Experts of a small language model: 32 SwiGLU neurons an expert, a variant of Muon for the experts.
Below are experts of layer 8 (counted from 0) of a mixture-of-experts language model. Rows are named router (the router's row for the expert), gate (a neuron's input weights, with its number), up (a neuron's input weights, with its number), down (a neuron's output weights, with its number) and show model dimensions 0-127. Each number is 128 + 24 x the weight over its row's rms, rounded and kept within 0 to 255. Numbers have three digits each.
After each expert's rows: "mostly gets" lists some tokens that are sent to it at least half of the time; "comes before" lists some tokens at least twice as common just after its tokens as in all text. This comes from a sample of Wikipedia text that the model never trained on. Tokens count by the router's weight.

# expert 23
router:095133117056160081130135137156107118136095157152120135162158166120139121122110144140140159161137090123157138121119125145142147137126144117145134122119128137133125131146139193158116137071111128143113119161150126083124149107164141065129102113159096127130120150195119152132143118145091160134120148154177123086114120112121132123111064130124143179104076112126125127128136115132119120127144
gate0:105118147138141136111114139161152100111131135173094169185125106100116122153173114162106094138167146137142151134099114116146149118142157136105124134121144149143112127089178116147118139128101109143117141149122084156095060098148124172150126126157095115125160123062132164085140084142141150147148141147137117137119064130139136100093133124138151124109078125116147112138130116150120140120121
up0:171126145112165118103153104135101146130156132124106147125096099174082143068127118105147164130174133090093139145139117128122111113116080168101129170095115146138156147120057136140117098146116134138113094094113142115148145136071142121140168116144134156127114168135124131142108151135137113187113120136146151170123180145161118161122111118148127120115120109104121149091113101140150115125122
down0:147137167174085104149164176099122117158153136154152147081140152101089127119126152161128077112116184146099076154121125151111125098115148088178147122105129134146160104138154095173104105129130117112172113133102114076136119091102162119165111120104124132142122117115114119095123160128101157134153113129127134124107122111090118102164122131119112143149154163130105120142121158149117120129139
gate1:121107090099137122122144130171144101137087139115124164126148151083137144132104130127128143161166141160133174108142131138108142160151153124113116131143104156182104129116152138139101133131132188113095170112093163148141125145172097135120100112136060129085110128169136130115122140140105154133090134102123093114156142135108138141138117157113171135079084129139133093135118126170093091115149
up1:184110135104157101133139169131130135146162078142108152141157132155126166177103100134155130090080161183086121137077096161120143120137144143137147125153148106124162098105097152121125124113096140145118117101124103139113132118119137127177105148125119119122097118133108134099156102131097095096135116107131143118115098178149120124108135122136120155102115121136148158154096069111177148145117
down1:111112102167123107164147131107087117088149108134141113113098091141109127117112150119131100166138130113155135110121134132079128149145067106151117151129103130083105087147127127110123143153145158151137115097157133094120084157154115134088144104127116118154181115124169130158151116178120125164121159162109133130107182088118155143138145140116103101162156135131157116108126134188149141114106
mostly gets: " in", " on", " for", " at", " from", "In"
comes before: " the", " ", " a", " his", " their", " this"

# expert 24
router:122133125090188098130135131145125100167093160159117137164130170146137129138123138128119139161129116104159140139102099148144157166116133112148125108087137133128122127123135172137079121134104118139143121144141139087129124096161130080106138113188091131106134124180117148135141093140082149146128144153171142091066131111091124121109102121130130207123105145124094117145137109133125141147141
gate0:137104103125122132113084122141103153121155109139196118161187129139112107082118153116131114103107120104129128155114136141125125132150156136124142101136084166139133151161159116094136154144136119108106080139097098155141120122134137109116085110155134092155085142105122099164106113104122154097113142127154163143112146131135152134125113079117104122117133121098070199129164134130137144095169
up0:151094129175128078135135110127136131131154108158089096123096107117118138128153114152088128129135138133131103126139160095077129150134144137132138122140130139098112141143124109085162134151113112157124127102117140191100107132102152195126140153154123092113097116123128104140105158107104130170146128118097172140158109144184087149132147171153126081161146111110128145099116099093132111169133
down0:128137140162119144128160077141140142113152121121103098146136129102104156124141103133094105115112105150114096116152140078082152139140160145082107133136121138113131159140106142081124153139116107159112094128123108134098149140138134158107145113122186077123151124105146129132107131083142142128126133124134159157133118199134060126110119171143167069140153136130129121117153143108179143159116
gate1:153121166118154085096157117150171089159095128128116149095146141145151157146110132137100113113111115134156143158103134132126152165057160113109096072098106178109129095127122147107093094134148116137121102165161163140104181153130126098146160172157134134102120111137097136152102134130114133095136099117133128151116156129084135112153120135165109146086129125163109129137135153124135125140137
up1:138134146062107129098131085121085133175145107132134122137124125081171168140149139160127130110153140131141116132133177157150136103110165141156126119125126092146143158158133099109127111097129131091140158074117087108127100122122153172178124125107111094148153100155111146150165141142126142163114114108124163132097108137136121140077089149108130132153108132163148092124141093091136101126134
down1:086164150165141112134146128149090184122152134140115129111129111110148069126122140117102137146119147129150132108116104121164128086144141107179130119165111085106100152147134135112141164171134150113152157072157109157126121116104120180125142096109147165123140128112156144162113127090148107111111122146087153152113095116155114080102144120109130146160118118099149114118119157092140162114087
mostly gets: " in", " from", " on", " about", " during", " of"
comes before: " the", " ", " a", " his", " its", " their"

# expert 42
router:110129133103165107163145187105124051135108136142173147135125140123116117134106104129141149136119113149132154120120112158084140174140168096142103122114092165104187117080136115140103112089128133136096099170132148129121143107166123111123124101115128153113158110127144110086122080115126128189137127146123126094148150142123133115148154123160108154118122139156101181136129096132125131114166
gate0:125170142132112111127136147131110157151113127100123104108133144155104131097128162130144082139123122141099124122089106150108112167091136122138140088119123161112133105110119150172129136113137119119093098154124127112110146117153133097126185127113119145053122126136132096108158082101170123163154161141132167106155118163113142150128122124132109102173204161128120148143136159067114151135120
up0:105131110121109111115173126150179115148114133141136145120115155134122139131117098114099156100123189158150109144084131121132121122096115113161116134136157150147146149085140103138069120116099133132160135194173142114145084153159093124121148113150104154085115146119125101126127153127127123138112145089138193119102100095129115175080132123154142110140137144133121137100083116152113149108161
down0:150142154104102127125111132150174146157107136149138134134161142144153122111158099139122143166132147149140101147115123164120118086106123094152091143117088133147150137133095135135132104112106147118152117169155119098113128126147156144156076155153125136129127113119114134137117130158096090119167099106141127044145137104141093096086139114155106078112116147082168157100152174100096135140129
gate1:144122131109133121155134133160074136155143113124121102119116099113139119106126115179104160145120130152152148170104146098129088088122146116126090104106102165127114118124114134124089106077174141112114130139130109134103108117150139204171151156102119098138154118152116151108132127155134147196148121159102123136119101131139118165144123130137105113155092099120121103158154128112080106109179
up1:156097141138088121128108141155126110099113129128094142152156129118135139143119132140138122157139104127093087149118140145115140132138118147099106144133135139131096128156158144154142113125117083124106136140081128103161071143152092096134134099165084133159128125187107164095131143128112134140158134128130157148117115092169135071112156171116120118113179183134180100093120131109099119176107
down1:165132127120104120161104123114123111095102172159148134127151132108143123091110142119135146137149122116179126198129148111112145132082112142108114129133182149144137143145147180118120161105124120144147136087105109169114107109134148144128074127129110127157092132127115111129119117110127167125121096143153098108131117113109111140138117147091112162187110099096104124189160136125156070105100
mostly gets: "°", "′", "°N", "″N", "°W", " Coordinates"
comes before: ":", "-", "=", "\n", "′", " ("

# expert 45
router:164062174133148148155134099136107121082126152153141110110133142107130131097143133104153107161103100139128137129115094123140177107142138180147145100128131152101156100122176130104087101129084107136113125139076147080157142126153104100140136102134123124132142117151139118134132087145114117167165145133122109118115115135117166119150151113122113163130141159102123162136144068168114121080140
gate0:163093150107101152086164180115143149092123108124144172123114096106134119095135134122130107133112132161152159126115115127107132163114127139136159094109148152113085115126134162147091145115128116086124168115126154109164106150133120171165131113102121160130121134193091071121170109129131109109117153105195117127128098137131134129137125147149138152120139136151128099142107110129169084085141
up0:074109103130120094168155106125164092126164153106147146161139090133110150138118164150151131123135118136098123101063061143153163147107098139131110116157121070144105161166150145113115088117144152125151158135172135106161108114112130155128170150150146141113113132105145128099170161168138116121132109134131141103097120132107116126133146131107151122113112086136127087113116104141128168140133
down0:099118160129097137174162121118149115128134136103103115144107091117176112150127129128135134106136115162117104108126144138117098153158136083088111122122088128118096159162123106091134154171124110127138181169127104149116108118097119152143126110130143118157142131130150150120134130105141096122176162100135116124137159143122130104139171116091168205152091085074129142117143109132149108089136
gate1:148122105127136112119132113121092105138160145130111171162152092135086140118113152095103144101049172107150139158151059168111106115142165132162156135111143128143158143172138121109166087101086156153100120090117126095113131098134130129089137136145128099151107133127146136128143085146134139125130131139129154114127164142108172116075136116136148127088140105135123142145123117141165121110154
up1:116139158162097146152116132093138139123128138127134112134130127124150117094108127122109143146168153140177153153165137111090103121176081127102146068153121130145136120123145093151155163151115125111151128092166136118109121113125136131131089094141128123130140148102126117100159117100141104160066123085129166160163109184146109165081098129139131139087101180125106139110150122114097124142132
down1:141148168104136139140143102144138095137125151133154153083126079128094105106092146193111147118153116155156156136106173107108121101115138102089115106133159144082136111137164124107132153097138114108194094151119141120148121135127122147119131129115107125144147128125128125169102173103185077119112131138092128136130132142096133123151111134158161136100145172103137139096093148129110109079123
mostly gets: " American", " States", " California", " China", " German", " Japan"
comes before: ",", "\n", " (", "ia", "'s", "e"

# expert 50
router:121092140119174114137130138124156112116139156172169117128130155103105112109142136140109121156129139175097205086131086161160140121102115147150121056101114159140122123118122146128137155139127098108125099170122152140113138157136150127110109155108103093149130128161112091137142088136078156139134107123151118087151126114107125112158109133139145171125118113129133152136121077111121171129175
gate0:133138118106162151160128142127158105082185126157135138118133181156070134094114136121128117145137141113114097100137107120131155171121116125131137136132091141139117160149155122116128154125096143099115082084099175125133137160085152134178161152143113147147097134133151156158077094106106125107121145152147112136109132098136113161121114143152159152129097143121102101129125084146109082136166
up0:129160108166139114186104113138110161131123108128145139128133137131133119137102123157102117117102150135123175171137158127157081079121120142140158161116141133135097139116159117132124130117131110076090152097131101110138107192132144103139168140106094139128107168104164171150122097143124143089122119087128141180149101115106109158096133157133087092140121104086114101120165096133129119134125
down0:121134138141157110142149148115127144099126151098102111137112137118164135110125131135121129171114054127089124094153165146136139093124124083092156143174132133109123157132153116142105155169068150147130136139117131165121127085104096158110114101158128106163105155109135098113080130124136108090117127149102151165160097144148093137107150113165149145133154116094113136110189115128158143118132
gate1:141120128099141113110123189138164163157147132147138158138081171123144107127172122095091135163138120120115111099127130140157126111093130078099123129154133131115110163129129162161139076120100097093152121130100125130103112109146106104102146102121118153157146151157145104129154122143112183097107151142148105140119102127161132159067156139107134127128138108104105107095160146094132079158135
up1:127121183138137172111120135122092147132143124138123134092091132130133134097084114077102139137106118112138060143105097126154126108154153097150132100199109118108094126143106125153160118110123134092140121101136118115097126170115149124111146089152173160124124172120120123127113130111104131112103131169126104114138158150149102132141197104103143123125160130137164098120139134124119186155130
down1:127111081129096136130138165114098111108165150161093112133135147156138147131117127145126146131146138169156164118125118107120116130116094136075155175086148136098103115127127113106121119133112075137139097152168086135130138135124119116154109147106111126093160133132117136135127084147116096138178132069142148143144145117130126158136165145132128095111141125058172119170149101164120109178109
mostly gets: "|", " |", ";", " Species"
comes before: " ", " —", " \"", " −", " +", " Win"

# expert 43
router:163122119124152098121137129137134110112113155161173092153137149111113101139111113133116127168107131165123148076206076164138132116133148158136128107130120138133127115127119126126152142130128103109150090162113159136113135151131114105086130135128101102163153119149141116129154092136101124151132082219120138108120128098115123130165102142131128141113107136126096144114130080115174118134190
gate0:163133131125103125109133135122117179120133118098118201088125139123097125127182119104128111132156181147099099141134149117120111105103132134121162162142107067087117131123178102102141174115138159140171187120110103122139159118141146125109147086146120153128119124131125140138126148151115100079124155097138124139117098107115156106115107127120147110100151127145131114103158084178107158135132
up0:121112156127161151083173103164145140101093149138150138095111088120169167081132132103112127148135125097131106092095120157092125158124153121111158150148140135110112119169141152169146084158151140121113113137160111176071090134159104126133112166095091121144113113154149135117188155095096128162132144149109127111090139120101133147120114143129125137147118149122142127144105085120119121129134
down0:097126142105158105133146132150160115096107088154123136135113142154145134159099121140074137151095098070145125105140099140107132146143100112131123112150099173127098108109085099089113130155090149101080124135142146148124111116152123132134140175163133092156114143097125148140149106160144175136123124150075108167116140107161125093131142126137122155141124149096120149174125148164165158128094
gate1:168101109134120140144134137150123068137113169146141112117135144133118116122103158132110145134116177139101109060128161133106123137140179105202140173120055087088156117140142100166117122116147104086137149124098113161151136143136109144125110133095096148160140130113123132115115100104139126165144121152135152159143111123138172121153145120111089104128105133129116122109128116134148102146169
up1:122126100158118131173114172154176148107176123118142132121127150118131075123120116128163078167127124152115167160154077110139148135124105104118131122150128137133172137114173110126169112097151161112121151130135112124131097142078150119147147110108134117157101137099107123144097138132114083107130105119130103111137127132135112165104111110144151081100109182145097103162095140144097118112179
down1:173122127153087108160139130120172118132136154095138128119149149150100109101157154122118132158083141129088126132151152102123179113113096110099094130107136115145176099105153101165110144105174118119097144095135125136098122149132100144126172130100116097125148125106104111116102111106129111153154132114122168122117145182121057159136132133178122112094144143133143115144114163131156098139166
mostly gets: " |", ";", ");", " —;", " ;", "\":"
comes before: " ", " —", " \"", " −", " A", " +"

# expert 122
router:130100128103186110131136133135128114126143155181176084126132147145115115101126127154114119169120141169104154092135079161167128130109112187135125073111100142131126107128116133152153152133093094097141090173138149133129128164141138095125115131118102103168136124171117104147143089129090150143139112137141108095142106125138122106169100133136142169127107104123123160126131085116140162118171
gate0:118136129092135099166091125116120108149086174107167116101095152085134103136130151152157148150133097085122147116117142122145100155121108156148164123134090135085130143092128139112134168151103103102141114130141140149147089152110099087109116141119117109084110151099155132134127123209139138146122117138146152126125110143127175140154119115136097139153132169177089100132144116123092131091140
up0:117106144155142123088133140090138143099116144137114096156101124125114148106090121110085077162121146138132130125130169114118168097151125094088148147096126127130192162103097138133169144149141116133092109149121141110152143135070140162138138150113143137163114121114171117126136099115145086161157150195150101143138104169128155105137113142121132087130092119137148144115128111121096134152089
down0:125137138123131116109118146124105151169132153131101169128187122142151101138141099136148137109114139167111129128145115115120139140107140149114101166112159120164105139137128079116113151162070178134122132162117131138114167090099118161171105090153089113130148099113146123075124177099148118153124107147144144092113099098120101107105101114118122138122109092137154091105128148140112150197131
gate1:125143133126116151111123138123092112112137170135144116087147124146113150142116111126093114171175125133161119081146122142152121120112145152107117078127154160101157157098096139129130087124111084143122120194115152155152128172124162095104116140139138113132108108141152058098104162113109079153137099150145131101157142110118107175162100116132136166105127137110118115130151125126119123152179
up1:164148143075159117109131123143119149136127153129066111109175103105127124121121122132135115131109122113126119106143118150122144112165166127134086165140128121121113141133104195141145138143099109112156120122113129149119140117145164113118101159117118144040150143112115113135099134117146159129104152129095087109164106119152120161184114130122165132131142099120131082094168109083155161136093
down1:160140081095091125145100142136129145159074134130083078138145138119119113152151131150127123119135160082112148127103163136108136104100148083116143190124106079131116095170097160139130099159135147134114151114130129143131120140130137126114119128118110155053125123159107168149137136120156162111144166094114148146118137147121117130148102178122179128133132155129114085139127120092133119128161
mostly gets: " |", "|", " —;", ";", " \\", "UN"
comes before: " ", " —", " \"", " −", " +", " ."

# expert 111
router:168112118098167144166154127170153121095125131131117126129127130149128128104101143074101115110125115140143138101131122131111124168134195167144121106105129186093155143137147143113124109129101052132102132155129153074122126119126130106106111105153135101120164190163138137145140114123132125135110102125109131111140083112091174164138137114146164136139116123098126127141108074114150140127159
gate0:134128099139143172128095128095146118098143127136092116141119134132164125108111087153114134101175115170163093130104105142145136094131092113125134139098098162125122119107132135104124148057083146119143145148152137161130109137116112135114152115188133164110123163112126092097103125142147111186155141122135120175122137124097141166135153145121124159101123147111184145145130146101080124100159
up0:104124144103125148112128107148139166104096159060122150149145121126136133110130141177110134143097105136108089135136102096134108109104118157112133132122121091148170117117132139140175081161096129118132132144103111126105130150098126125123159143151207134137156119118141136174106139151141142175148123130114147096094111096127084141121133092163160108164132077109173116143093124120155156119120
down0:084175137127177123090090156161112130119111141107159096109115117133124168150122103125162165115102180126157134115107134140113128139098132153137133114126167104125161136121082172096084111141135114112122109118114126133105143148096126142116166124095082127167090135131087149122162148144136171160095162116137117131111117103106136132120122142085159141120141114195088133128144136143085137126121
gate1:198150094076093158129147064155104120147124146138132151145163132138117150109125119128124118125137138148124130141150131169094130150118127115142116158122122109105175135109126121138114133139117131150147110112108160102165068133115141106133120144137188118131132145141156142138128105156092133158125136126070167085114141109138088160144196121094105088106124098156096111119137102129133144111123
up1:146139140137142101130115078118153087112097107108113114153146134170116124166106160113113135106116165106157156112131155137130164103139142124094124127146114145120101130150122121179147145165114109115161138139098119121118125153137132136120110098128103130117157075126087121124123122152139108131139191120150130121136061139087171074129079148124074157114133133088152110160133123188151130125141
down1:104081153150126153120122137109155113143131133136135145123152105127123134146123149099153087096075142110134129159101188131122124129112099144128085094092177144159093144147108124133120150133138090118122122127129118112095112162119102131128124108148128154155105118158170120075108104178079106142141190125146133141138148103165140095112127115154129139133156139113150146153176079143143087132099
mostly gets: " film", " album", " series", " cont", " them", " announced"
comes before: "ing", "ed", "es", " of", "s", "ions"

# expert 108
router:135135123113127096129150131126163113153148154140132138171114135118115112116128110131124120095124090151113185144128073122094139128161150123122091100114142114138118117133117104111074140108111116113090078130123189099122173135150150069152138123152122180134169127154144101167131117142116177124147138155185138104127082116115163137138104121135122142132098095096149132110144098107167130128153
gate0:162122078122133150113102112098140118115131102138135153155142159151104136128159143128154116146136136139132139174099125090103110169117141175086151145087141137116149156124115148120109115118107135129176109131177096148152132148096153077143146061144122121092097111138104119095134140153088134080119167151151097166116116122147115137144138098082176108115141108132139128121142127128116104173151
up0:128122100104120122101142129119086149156136150157108099103110095142143097143086111140111149124150162171164126121179141113085136108148122116146142175112096125150181117142121106107140160132104127124110149120162138143163141122098138137082110132149151142117101092082134106081125110146130081111091131141150133069189096130138129118119121129157112153111133120161155169172115108118110136139120
down0:111129127139172156153116121147180174141089103139162165125134100112160168109160121122131158111112136142129116109106114113117063155120118135134087136109136136161095124081162140133090120110154150143109145169120105127156120109097138085170141152148106140139121072106130134106107142138137170105128128150141110105106139095105114148150118102085105128107138089177086133143125122160136148143154
gate1:100133155094112154133114152148140074116105115119154112121151157123132140090127133118125162153139131136100090117180150128169135138145121116089118118074146124178122113099141171119149156092115118116113102141164123137149150112099140114158161170144140102134165168084098142139148133110140127162091114096121173130127111101071124156150105155128154106095128142142163105153137083124108134130147
up1:095148112097131124099159153100133171108161116132128133173078133152149103152152160124114087121147152086156113119124134118131140153152162118132150139130155107113139117125126139127142101132123124186126132159145117126141114093137121118131134094151096104149083150161124095138187153139095118145079115159141151107131131148149125145129138083138116113094095107093100144065083139118155134164088
down1:085120103130147113129110121100119171098142110131112107180127105152094127133161117131130132131112163114152143110185148149112136175139138124139167116157117103152145145154139160152117154110130141142091099160135074142109165074140109129132130065126129095160087124100126109130158135122098098110090120171150088117111141128121113120143125126133145131149093141143133173117083139125129127186094
mostly gets: ",", "),", " September", " November", " March", " August"
comes before: " ", " and", " which", "000", " he", " but"

# expert 99
router:145096140090153081133159124117141123135133172129121115183134116114119129118105104117135108140109067118091159129146117117095126129152129124119106107097134115124111109155136107103097157118098140113062097115143153111134182114150145087156121119129137146162181122152134122154157094146142183124148135143175130118121077094115153151145114139144126147145081147095160143116150119133152155152156
gate0:157157173129155115102149137088119124116156160123101096170127138144103118130112138137093107116126168128126203125142114107155123120122119153114150113095171126139145135103109163125119147121093113120160124097129128163124153116104138128082206098127121090128102133137087139109085113135165099096152151173144085143114132135130113162101131100137124109158078117123116088142133132120155110111118
up0:119150062140153099144058166140126165121140127106149084138119099094123114160145139138107124118083140148090097134145070103105123132148111131133144156134088171123086118138116101129114123136153146136108145108182143103137147103122137134147164117157139146123168116163121159118105112067151128121123118140148164148109151134082166172161107105128131127144131100129114139137134121110131115162137
down0:138081108110113108094139108173195125145096136117113161139101119140152176153093112115117106115130099062109118150127137126106162132126128161101161133128109153132131142130124124124132105139148095125116177094141083123152144138120140144130115101122191129145116128096157092167185137141103175091104133066121155121148128123175111147125090147122145148107130131127141127134109121140141137120115
gate1:076109134162121111146101151134114136175097148098121170138193132094141103138138127121112133151125123091122123087102164147116101182132137161119152116133120153107121139152130133115154118165128110142080113129080116137155125101128087141109119140100127103128139122189112098151120140148137110136162121118180116134153140117119087115132134143170103121166176121109133153121103105139066112118102
up1:121118153152175102116102123146132121131123105122145084149122176143107134086112120113143095113131187166125143157100118098133174125129153134120124148115133057101138120163136116155135176136128135125100154132131153132133133152100155131071164083120135142101137082142135159162163105090135117100092103157115107149137113076137127160124139142143104129128101136149103123107124151156136097137169
down1:089135114101124137107099139116111113116125110077161091113155101097127123100138144140110126140114130165138145111133170134115146146124109136098092112142171154137142107138132176091153124134143118154138130193115122132145078123126133086137179111158143121132181141135128177095145112115112147101157124170096109079123117104141100131161126130153131118079093153126131165178137143135110140118090
mostly gets: ",", "),", "\",", "',", ".,", ",\""
comes before: " and", " ", " which", " but", "000", " he"

# expert 69
router:135139140109135115119164140103135072102118226159159129135122152133123089103130115120129083142100082157089136084163134129160129126130170103129119118116149134091130132102149173138102113111128136151097111085122115118140127195137110109108128076138097138180136149157160109144104147133138141133150145136140154121128130116123136135159124117111118119125156146144107138146106092104143170148144
gate0:104147134086111154100103101097097077138118117171137141150140145104151159124119116137134113129154145154130117134144166125113076139156124101122127129168149128131171154113099161114150086119156093123114138114069141106105087148111088110139176168119135155184124131162122110097126134148190144128135117129169149123100109134126115103150175100127122132142094128153138137100109143146137134111165
up0:155149137130155124136091112125116113102120077127129128132164125107125128126111099152135162149166098108103103122144158137207098108126153168152117129154107116134132164139119155123106146138147105154153119131116099101149107091139098161089144114116097117136129127114140164167138098123132118149092158127120137108066143105171147117154121131149101093119166148150090068164145171114131128123153
down0:150132073164111090118121108140122180174120197126124109115113084125109137156120122144163122131088098114117149107126106140101139132113176124112131153114146112103085106148131105142140134114100179148117108118152132176119156153119117157096094106125171116110123156093119135151127125113127107159145138138096132147160092148118096139166114175150146119133118126088141175094110091116135148126137
gate1:123163164136091145084101127113137107139115137111088112136135115104111095132093114086130108098171155153126177133131121183106122148078129133087109108121132122137169129092151161138177170156132115115126113109152078113115153103165116140123123128144158143151163120129117101135129098160133135110153144171150148123127111121171113112147078150117130109114165142112128094099132131189116141114119
up1:129145086138152119146092134156125124155116131141170144178163090111107153149089076122158147167126139158113109150166118124090107072144138098161121152153100110102149097128123064123153137102124124076136122098131142156112132142113101141112136131177143141140096185120157129181117148155105094127107120118116128127169127132121107125143129158142112148173137107121133138097135120095127126121132
down1:136115124147153140136127136148180137118149132124155086107110121126133137136087135150172131090138176108177107168171150106117096116155126136156104125143137077136107097120166099109141131121126140095160120137134136143110158141113122124103178174066104086130124156124146142138145101131133144117107093151119133091109130111105089097127129125124111083148125183180106096144124120130130111100160
mostly gets: "13", "18", "10", "15", "22", "16"
comes before: " |", ".", ",", " |\n", "–", "%"

# expert 14
router:141112131125164092135145124124094113111168145136159077134139152140118099103106121091149095149091098151120126122101117112157139112165105139138137085120131158116154132132133097147121118121114143137126122133162123102110141128182134084171109076159137095128143137135190124123144096152110125165179135157150119115118110119092152135159148127108097159105153130091086161113142075130159131137166
gate0:102140121114158134122144154103100164093182120184116105145138128120133113117141123116118110130117136090162137098155141128125144098160077144136122130204127132116176129113122123141154132117093097103168098098115090130139154122131135096117089096112143101141107140136111153096133177100122155165122105123137069118125117081126159173112138111158099158117129108111152127125137117117157165133150
up0:101157133171121107144129152132108143071154123164119095122070134134102075163100129173156139126124084142157143140094144092125150135136124153131107128141164130147166102119093156098152091136112134126159137136146145162135095105148084047119149151114158139113115138147134149126146150116095123139141189090138129158120139133108126123113109113133131113111110132083131141104109109125152146128148
down0:109119122128127112136151107091107154130120145114115105105107084175130151132123140115172133090120129169112132116119126134146107111086123115145106072119101136132116115117116146125147129129109135087117108138122138129143086151157115132122119124166104194130135111133148142149063107153128178079166181139125180111093121174141128106146147141148167088141104152087168124166122117130127158139136
gate1:097124118110177120075099130154117125153170139138141180119115150129154131100114106097112104154136140117121142140094101160152120146105140130135115100136111188114146150093118189134143118140132126103136151170124122116091112164135095122138150157116119097148100138122145129074136154081143135170143144131106136115088114133138077147114121094094153126078140143138141137104161115104185127147121
up1:078104116121144106105093125125165130095122134132104126127117150112099113142137096118119090100151164131136148128139136135135155108141128115113103138122178149138159129105094137137120116147147137058166125151143137080140125158129123135178182126097161132129112127161145129141143163147101084166111121136126084074176116111167124073162127089128130131089150150123154106132114162132141147108144
down1:092117175102146132105077122120096139140132107125159172119107143115121127133084141152156110173145086123147133157127120121095151164135126103166124089159122162078154150118111103122147147116104110122142119143138140127115147149163147168147142124127083117127124099154172101116125118130124183144108139109161130138135168076102142159065132141111110132080157141085110132098129145119118133138114
mostly gets: " States", " America", "ado", "ville", "idae", " Island"
comes before: ",", "\n", " (", " and", "\n\n", "'s"

# expert 34
router:142133131102122097147162141106147111122107201136162135130129148133126104103119141130122092158097078148093123078175128117160132139137150087148113124137144121098122112100184163162123132115122148135116074106129120139127127187116141100129128090144105140149133169165149100161112156160132141145155127142136122117116132139112120124158103086113092123127159161148110133158117100087151174107145
gate0:082126085103152135149121141155147139139095075143161158137138082121094110116091164172092116104147150144117157143117140093107148102107149109076103145106138113107121153115148149134147108113152121097108111128142119122141104176141097144116131158141197152103103142139125133155110146145169161155131128128091163135132124137160111128115126161090122117146161106115135121128148077084129146130096
up0:083116131102128176126121112155098197144169073154134124142156104136136125094116146144120119124121124118160113152136124118111181153160123136108123094157105114110141121150113125118130078170139153186093113092125134176144111085142105099121132090121130123096094151113125088157127143208118125132116144098134110103104143148152119117127150143119131124145108111109112136136131084117148146123113
down0:130110138132099087131111130143123132149122157172120105143131171162127162123151140102147082100123104092071113146162105109164169128137092124132170122121106107155120113111103119163109107122177164127135082085148112175159131112129157139182119092147102138114122121128149114164098110114128112159087162126154126115126130166101112111108118117104167110106129113171138099131104131144133168131133
gate1:097160129097122092114122133165106118127151133165083128117124102156114093139120117168103107154189122123118141117104130152087074114147201130126106098169106149085135118141121136117133153157082120131138127093116142128106151198176121147120165135115105153116133108142130157185113114140129117129107134108149136133132178115131113105102121120131101131143154090105118107093120124130147141134150
up1:125153112186099113114135197105135102128158074116174173149125086138107122131127140108160122137141128160116134163171147109129134143131148157088142106099107118113148100106107102087115131144181084084145130097112142120144167103110149129095132103115136180107134084131126084121117120113161118127088113127138129088136144143116142140118105120113141136127132131129131126146159116113131114130192
down1:117123184098074130103155109118103168136155154133129114094114146147132091111137124129160144145135085144171124136121132139099133098130083083133138127134140161122153175125155178165125201076117142152095134135124104121118114137115111113137152127104136099123120171119145136107146154145126131135141135085104098192139121134107113103138139142138137105090155111137123117149117124103120115125067
mostly gets: "13", "30", "10", "20", "18", "15"
comes before: " |", ".", "–", ",", " |\n", ";"

# expert 115
router:150125155116136088119184099145145126103158159159126095154174134085104120120139107110116131098125099120110119137142107137104155136162106123156119078095151123113132102129132116103080151110106103099088125123140164117110156132120168120124114120178121130168196150142157134145135065113112152120122170155132134123064087117114132156126109149116136140132102112129145144112150144128168139130139
gate0:165135112108132159090140136149106125102112110116152133175152139110119167117137148129110159147139132107092102088115125119121111123098121120105121149133114175152150204126144170125068140096123123135137121140135124095166110140135160158120112136127110170117111170099120102170095145152147157152122126117090100170123103099157097084103127139140122128162139112104096101120184126146149107121121
up0:137099142123108105119150135077128132113120122177112149163058122150164149173152122134149123120139122163130093129178075190151079119162137110154128127120116121162104118146114121161162131127134089114145135096142122122121113147140141104109114077090148144152128124097134144132155112140137127146152093196122130151110129161111131136093150114119128100098133151106125138102140129114170113125091
down0:115130142163142117118111147091132107135155100157129166132116124100159132159083086127158103158179135126120103124122136153097092121166143148102145114115152123097071116109129115157164166143097102131152138124138113072112106154107098115131178097134130091117154138121133109087139150133089115170165140140154100140127105112143130173134151163161104095134105171137148129098127111157124129105118
gate1:163134133142172134114147162126178071130095118152130089113113145143076104111140116135067116116104102097154113105132161136110133080112120131144154135137095100139143116092177120148096148119162092152080132101166098133158130122096159176128130118119136119176110092110126133111154105107135151106153134167141086127141134143124140149147101125142126131129092155160127125143155144152136152133153
up1:121097060152130135123150111097101131121133162087150133138173146147148156125111127133157100161078129104155177105112127088113133131161127128121141164133113114114170115109116125128104134119134129110117146129145120098122130126173138139119153087146156130169144102137145126124108167175095121136156100182114123114149139104147182136112126086114107085160087118133142143114120132099179100088128
down1:103107113111168111129140147128154112151133153166153114124093141136118112119140107120163105158111138090169139128133149120070110102143111120097152175108137126109170111106149107139119133134134113088138156115159168104131122140110155143164120109168064104162116125092111139104108127137107132133155145188133115121127141134159154164129124149154066072143086164140123151117103114112121112101119
mostly gets: ",", " and", " or", " &", " but", "),"
comes before: " and", " the", " which", " he", " but", " a"